{"balance_bias": false, "norm_eps": 1e-05, "batch_tokens": 32768}
Below are experts of layer 3 (counted from 0) of a mixture-of-experts language model. Rows are named router (the router's row for the expert), gate (a neuron's input weights, with its number), up (a neuron's input weights, with its number) and show model dimensions 0-127. Each number is 128 + 32 x the weight over its row's rms, rounded and kept within 0 to 255. Numbers have three digits each.
Before each expert's rows: "comes after" lists some tokens at least twice as common just before its tokens as in all text. This comes from a sample of Wikipedia text that the model never trained on. Tokens count by the router's weight.

# expert 4
comes after: "\n\n", ".", "=", "|", "\n", ")"
router:096116140111152096126086201156084053116122097104129116096150162133116106183121126127081095112136142158156106167146125125094189202104169096132146087108091117091126107156170143134127123160123104124109073179106119125059110114102164153136122128068096097187108139141109197162096174108155129108171177088190126146112150113167134165098109108073124067126149132117136103109158113066131135207174
gate0:101115136151121106095148124157134145159132173153196168140082098127089135113117141177108105118140090145141116142124111124167156095092162114136107106151124120098081053152129105087136163184155024116108108094100077121191097117155151162152071151135136131157121132126134237159138169109167167124104123162108110116155130121152144101123124171101160046126104144099220101177119074119121146165128
up0:134152162097153150129133144151067098050148102092117120119116109163141126142095082085155133121121151073128113126121141117096059146076109171057131113086106109139156205111145183125127158133131202141123116122114164152146138133120102080138173138138093162121134152104054017055120096177108155134072134119128133096119120118088128110108142127152114159111103122137075117095093164178056130136093
gate1:156160123152131064139104112121157101115159092129145094107114131118107156164132143130119083171159169135129183183131202105178072158152101070148081124176171161145146085109152113117094146142069143166181112138125124172108098068140122116112133145142099114154107229164116108114144132172139143184126072151109156159181142109165130090135072135108112159100154114152068121131082117159152066136197
up1:118123132136170204161181100119122176068151154099145088132132109148133127152122110116164144100083136145073075146173111140153142052116090152126085144069160122159133142149169185119194112112122144136116135105131170088167092204134089163112147138067129150097213107113077093140160124134094137085152082122147132153115111153090101137161091095208129106108082096109141099106122095142081166102123
gate2:122107151150123100212097143127078146128115090114111076110154148141148139103119125139089161097171107136145142162089139146152103151097145126129147099127105108190090120096058177178124154102125108139104165164139201168087155132119082117072146112137128177113125129186104100077140132132060098149039136110097068109138165072135134063139142148130071146083110119144184059155106103178136129107104
up2:127155094110092126134124079141169108113074173112113111131073160135110123108153133069109165184110125136132198066146180080173098169103142145110182142124149080092163114153099137094139171110170147117065170153157151114124143218101190124210173133076120099092185162158160117159074114121159145148158088138109163118146129155164134103089106177150157072111125118114110141127152116123107129099110
gate3:071065101182061116148115143105126090101128143109117153142128127115064103096074136140134105151119148158162176128127069083130174153091173153138149121161103083126144147115114081125166126124111103136091137104116146154130154042092200133166166111142133069152114131161113172097158085136087092168136121105134100131158122146168096132088093085139161094080140154082234151127162132145068151157118
up3:114084149188051147177080110084094115085127157068145134153203119108129072134104113079171118114125099078118135122041161127112132180147173179114114215119111121155125130178142134161158190075162124118120129124109082134110128123166165157155125140109124077122125111081140120138161138055088040121121114131147095121120169168117077146072131131137121142145145135124157106124122129147099142172131
gate4:166116023092143096082117154150115103119144154196136126097137169125129129113144133111118127094110121136113171124119142158093113072089142100122126146142142104105108127107137113129154089131113153172151104134147089076152131190106102105174091116132095141115080126120203213131118101124068104130072169127153100140162166162132116136123106148175182101145091132111201047152146051106187081120163
up4:133140115165041122171085180084134133155133125095103177160087097136135155088176105159125165087179131107124116197170094142112124100117085142164111128123074118148101138195130153143147120111144138099063129096111107095210109095147128137142103131166170135165090093111170135188178105142120186136111107140127078155143152143116133116156131082135165176185152153095101099059133140142076091072136
gate5:151086132148099143152090096183179124146138157066147110094066121128083087059128145063093109137127120183194146170121113109115132161100165139121175095088108108103133132055120137126112119115142112124117207113066123145128138073078126152179134144126111084089093137174114112149126094114145101127169183108190095147144100147143119134111101093080127107182122134169202132085141166126191135165142
up5:129146093184129167096109145174137137188150110129162168144129152085187148154111165103132133095122151150116146095109128142165149123122124071124074083100134159120062190125109154078077153166088078111087129160124157153129099146106072110085112216143170139193156155121120119081169161082131157145084109130156134118196110130147145148118143092099113152175205149153146139140105161143134066068115
gate6:102125166107156078107072145107148157134162108131124047057122140131113169191107192110148174177097115101140121160126100089155190161138138097099110177081133096054141113125138146115148161127106112080190109154154110108119122082151121113116137103142084082099126110157142137167152167126160123111207128099180114101148127135144115087127070124152082047128162139116123137137122134119067159090058
up6:118142141107102159184128137108083113128149118108132086178158121142136094062089114150161128093210133113120104097136161139109061109153133171142121044143104132166120049100137131126105138105150146135112138087135094128097102179146105098065108169137152121113175118137140131106090140114140141153083138146030131128136186081071090214180161132114148159142102094121093087164059115106138131099137
gate7:157106105167109132135132134155123081109132137124133129068086152171034102105110132140116063111217102147105104085119050137157121185150166113080127091173089127066107135116124117115171106106146153109123094189108095175126146098110103143113166124140117132136091212142116207143072152059121114144145160117143145116141173148148170136154105154136201125104122123129188125130162101130145146147087
up7:138143080053174067083122144107134090067120141163091120127120076124152150101183136156153122149131160129142109118151133150141114103151160134120105162138152071117193093140126127176117114095153171184103161142140187134104121143146134224127108128071092111130133152150139142114127158098069040158176146132126069137122151091092089133181129150159141108131058103104070145173122117162158182154123
gate8:110130127110072142112112122132151132126108059126127131170101113119233149134096150144149089132179118137148142090156168142126058166112115129191089133120150128151152121080160158137100114225101171151098104114104114207087194092170123141084170118100103109118125111160111173107125181089121120096121175134138124149142140129181185180128159086090113138134141104201094097124148094127155182114137
up8:124122172177157126100102095119117099148172142186114125084125158092145109147110164156112162166105138141180113142103091170142155148182177121156137176092129074110147134135171138191189154143086080101110170153149168102188118098121090199156183189168079196114115104150099095181117080108143140147152090105085163123175128109096104158161133137140117124167119113144199085163092144121142146092138
gate9:159170117121121135111088161134152127181098120100173062123120126121156100153172136087178127108175133158109109182116081155152192133140104127143176103173157140145171101154031160214135108098143130139144132141112156177124151173089127086194205166118196052139139081106158112151125128077144130126164155113134170118156097169135141138134109109121164121150139138123109162106063094100137122151163
up9:097086169094115077112130123167090158111123137178120121115098139074076104141095141162158116132123113107128106087147110059121104109091115135140119138138112123085092178132171113110126122219043160088149139132127149153137086088073122136157120094111056154164136091178067174089174130145120133147155161144177092137129170085093145149179211147082100134164161104161133140116145109173122093088151
gate10:137114147103107132188154157148117149169079138110100141177146146157107139160135152117063160164087177149110128190087121135175160160142167126136167092116093145135049132099150083140097162175140113147132131175151184139125067053137106210095137059079068107165118155156169095124106115070117124096125096071151150130111129180122114111135100133142091173110157130138128101162184122172120099143101
up10:148175129139105195163130176135113143169142161130036140179080117067149127132180117104128130173093154134106125174096137163120168151149191092204132144162123185109148118109130123162088171163144147148140166152182132133104066089117094136102123080163109120074070116142120127165107179150067140136088099131143144126081114102123101099136071091122093166146096120163168105174155138101102130117075
gate11:096173067137086154165173143104045122152083124117108200153114157186082156147154154179124055118124122110133176128149161155119096138108122145104203120173117132106173172105128121106115120085153158097110119141117058195109145125112145124129160100151136091090137107130147103161167113143143134163175124128117159084152176125083182152093056075084127126075117101129100133081150130107107092123080
up11:104157080199119147104096199145112091112144088135136091095083100121168096188200160150149138163154094124118110108077155130148112151084158161122057075157156161178127145136182126067153103085114095105145120107071091153112151144138072157066118135123081081144146123128137185102124147101165093188081077125116106117100127137130111109133094138083125145058119126111103159117188125136166157126116
gate12:087054143117065144127125150113145144116177157042106147089153129112104113145138134098127164110101118088145140109094160120072151143055112142150124119084177159119155095173154118085108164109126132120182129153175153136150151082127151170073141136100139115089098143102149169188171179070113112148217133111132089152146156151102087114077088133138118071170216117146142126122148104108092134137171
up12:153131108105134155077083206125123117109120072176143106055112068120137178185142153115177101099165137112130100083121167113115128165122080139148124152159106150148132107113133101117126132128106203110148122140148131089078132096150150139162139088091116085133203117163149083122197166139126100168106120117119138078139103162159111101191097150131160144128106134125095151099144104149084051017126
gate13:080109142133105140121159169159097186156094129121137100144161121089139140118161161097109134128184137170181105028107110147156168157086183110130132178097134119105110157065126100030058100138172134092144117161195108170084117144157100114161065108139172124153130168136079112125159169108110095116162135093174152117114125120127160160122109083123117116136088095183129116137109163146155167170086
up13:151114103084093109145137142132098138139089171157112096179114063136138162127185114105121131088174114086134187103150116146120103170082091091134152187151137130075098153156179132172068134123071129121129111113125073109081154153116102124100124142094105133163128094076099111109153174102113103107131198103160098060136122098106199134132139086164115140155152142177137068126081216112140137150066
gate14:179128125165105083158159134237106156143128145166119109146133132079134107102096115089140107122148148119136099148158130114092123072164095119137120123141181129128075166080089125131151097164049128157129129116119133124171090149084176146097108158125111119154117130109162119137160157181116152066097214080113106157091123091155103134135162070102116045177130163149147100139112113121148078129218
up14:144074098147139108159107146203131149186105144111092101099089125074104113128074165167133138112178127163172070097145143146106143119127109090138109074133131104193096184084081155102120131178090039167124136147151204085180141136123147119152120136146179164134127155136127081165098116091110107117106077097092123119112112099084089087149129121207145115142120156112077186096118113131098132142160
gate15:133166109105149123152072115141151176148117107140125080101120075173072073139190151109164100116136157114160147125153120124117161140164146147192189206130156135123140132116153123174086072104185155088098129155158177097128099126107106113108182095169111106117109156085132148060162180138090120118171143146134163115139136148116131112127136086138110081144111139162079197109137039077093114191148
up15:133138146146164083206144149172097146120133113163145152083108154137126148116185150094107171137116215120084122107168151093146126157099152071122129124082155162154046141190091137098135141131094068115116132146122135127214168189181107055157100112152122101116169161075141167149155156138130128156103129169150100079147076122137115098150129103142164154154119174117120134134166145141212137117120
gate16:102132133105069145184089033159123116133100132134094092125097174123154107083156147143071038094122163161103155129136140100179102153121081110146114101143149160183164081082105152117124080134140147102114119179149084113100179088129114150125093165156124094058144120110147138125112106107088163131131079142103130108131106141130144152120083124134153069074114176087110187122154056092120090073107
up16:177067091131195164087151098133122129109120154133124153105133097095120163151135100138198136116132149077127118117177164132109111104160181146136094148164167197153161123123180167095144105116085188158134128095086127054167088146118127139129083141141098153223141131129085123148128163123124064131065153137100127162142160123173127082144111226145113107159166121146130109120134190111172164129136
gate17:220134148100124131121102121133128176129094036133156128178086157104141089101111115191166100147122126136132131149135075115089121197174160091056096099108151133135158129112101120150103110164103091160150111126110126130115066139069130096091105080180155141129139160123085117122131151111096105102141091125141163112115170148127186128173121137115022119126147149132138168109177043127105150175110
up17:185085186084104168101100123098136175091171105124163085147074149101088185175194119175174117044106106132051084156128065092113117183150161103112112065159125153135122084078118124169149135091112108135132129155095099147193095137130139099132112105160166137103086155156169110164167111121081123139109068165119141140131142168122177153154115160143137096107128146181159117138105124142143129126148
gate18:104161124173090141141139108153125173135087114059123132199138153141189247104093103178147094079172145137175162120133114119075119168104069075147128157144103131119110114106107054125084117074146136125086132148144130102170083095095121175068147146113191147108134109122149121117128159086138129126164120112141143102173130137141115099125106094163146148173180138134109187156070127144103090097092
up18:126188205127088148085174116127203170120123174118168084168128111147136074118115157112125170146138141140161069116107088079141120118180109156131112161176115136165126078094166086125110085020178143144085172139164136092132132137091077221144126130072186106161139136136140125158124110097141122169128109153150156125154111104149149114110126172132174137130144132076179108115093115114136122110095
gate19:140137116086114120159127181045141146137166155084122151101104111089170136136132120154142157145175143117099138088187108143130146166114196092153122167111169194130118059133141113183174118045135115095082185121178159092088160146141159156124098121130143161134143152149087147146087138125155118140088151174103142183095110140103075093144129201106152067083118092105135124190098143081159132156114
up19:089084112117119174163133152072163181103120151074135168149069132117115144117126122195152193136113109152101128107169100097169194163163179168141096176114138196127130132067108141156126093133134074089128067157161125050116109120150129203121114098130166120153092095158128161103140082117121193155118138110121128127140066138147167111175089172140131092100125092153119132186154118109139113165084
gate20:163097107165114143162127144125092134126100155156079106146181116117130068145086194188084042132076146128168182158130194168089141160127184109170113115104172138090096112122068173141104112134121104171155091122112135140117142144131147100107107108196151150154123085077120167140095111122150089090123147090127125175098076140178153162137151156090138107160144134137113126209151082083173152147149
up20:128098132094097127109111154140076117144154124149073067141164107095089088152095162130168071111148182124095147155110144187094109130139228125167115160103208086139091110133060192097091076154098135147182164114160104123139163118125143059150171116162147131120122139078163127131109092125119150153128126122110120126096089107150107123141171145094122099145074142135166125099111105085130189164204
gate21:134169092122141153182166082088139153108123112161169130160139135135100135153136115143111117210154088170126138136123148133176121091155121090107149129082163111125173174110136161166146127140211119124196098144123080147130089207117082093101077121131088180081128156139069160107094113068138122060100135161105185133123154078089138104140115113133139198119152065072106126102147129108165143132087
up21:159128160153150083110082130149143100136139213156137148130150188153178106096152152124133143129142132131097123158175068117110119111093124098097127153164141176139128098170095146149099120122095086128067152094105125147150216121164158160192166168142121125171103108106185117133115071212122153179121099131113138107115102170124126091127151136151190075133082173109173071157080084162147147133182
gate22:176134141089171105085105126136119080130121101129172116148153069080159144062143147155119120163121167088148097199146135118118092050144106142193090096126115151156154181124150168133101147119157090190090138092098133122134152095162136091138116169161135121172073146088068145096146146141074142142169080149131167131105191067064074152139071115134151160101118131094106159142111090142089126133161
up22:114132116120062151105185135110114158174125086115151155097113131152180113161171167179139024170109125126136107189064180113142087125090143120156118112105168159120137130084121126143119095149151128149146125129114129160149089196212118130086143117088168085103111141095158158153144119186077113166173129125131093132150161156134079121168106153093110061166163127140105140117174076084135080135172
gate23:120183118167174101059124149125137084147158121154120125116121134130155097087063137113139165137156110110169132093221122108100132124092150116172175098118125113076105142078102092121135104190065135125124174170144105088110144105157093174139154111098080126106140153105136175188145099144089094165133110099196131153127058166128170095087091166098075083121101111091115098110136110125076086162172
up23:114178089137170119065163159109105130086154128146107184100109170152111126077056113128132194148131103125102169134175096134097125122135164099128159093115140107086109159096146139100169057129074152121207146143118091080083110163131109130103176044078130138089148076083175140139108143130120212124106119123141139102104110189166129123144124168103089108158095118129112120153189164129117111149171
gate24:146158093126128129015131175130123077160179156175148129139154148083182170157133137061157142135113131096134099144155144159139172178112164135161161123148145126169162060134157079186115102134091109113159150137114132129087203121143148176175146139064140072150080102124138138186162144164154135094136102113142074137187097125154124089111144154067139114104140102141106135153090109145124091118187
up24:113161066145102105207093152134130176124122120158067083134081142154094120103101150115087155112122124115114130094108163105155149115127098107137126152140111086115090144129136141105129199197169184125106090163162091106178099129154123043109097130148109135110129160051063094155068115136208161121147143124113140149151145077167114127158096147166108143047123114095142137104088165120139144095070
gate25:151099162145194088110104193038073143120134104093171072116146122111116134133113151104128117164116138166101191145117158172137179103145110109139113205085140112123105150181131117096149144142115102133122139131135154091102127188089184083104105092099181127135128183147133159112142184122155075169087185115143098103117161135131139138109178180055114200155179111158119141111148130106103117174121
up25:137137142144154071157109112109119128169121122110181072142138122146123134057121073136091147160182082190137175119124113154155128057153065077129108171116124151180083161172131099132109139115120105169107094115117107147154158135064107096094134152143166172124108159187103137055156089143085122158058180149134145122112159125095142122127206136110098218116142124077131130142124154159144112104089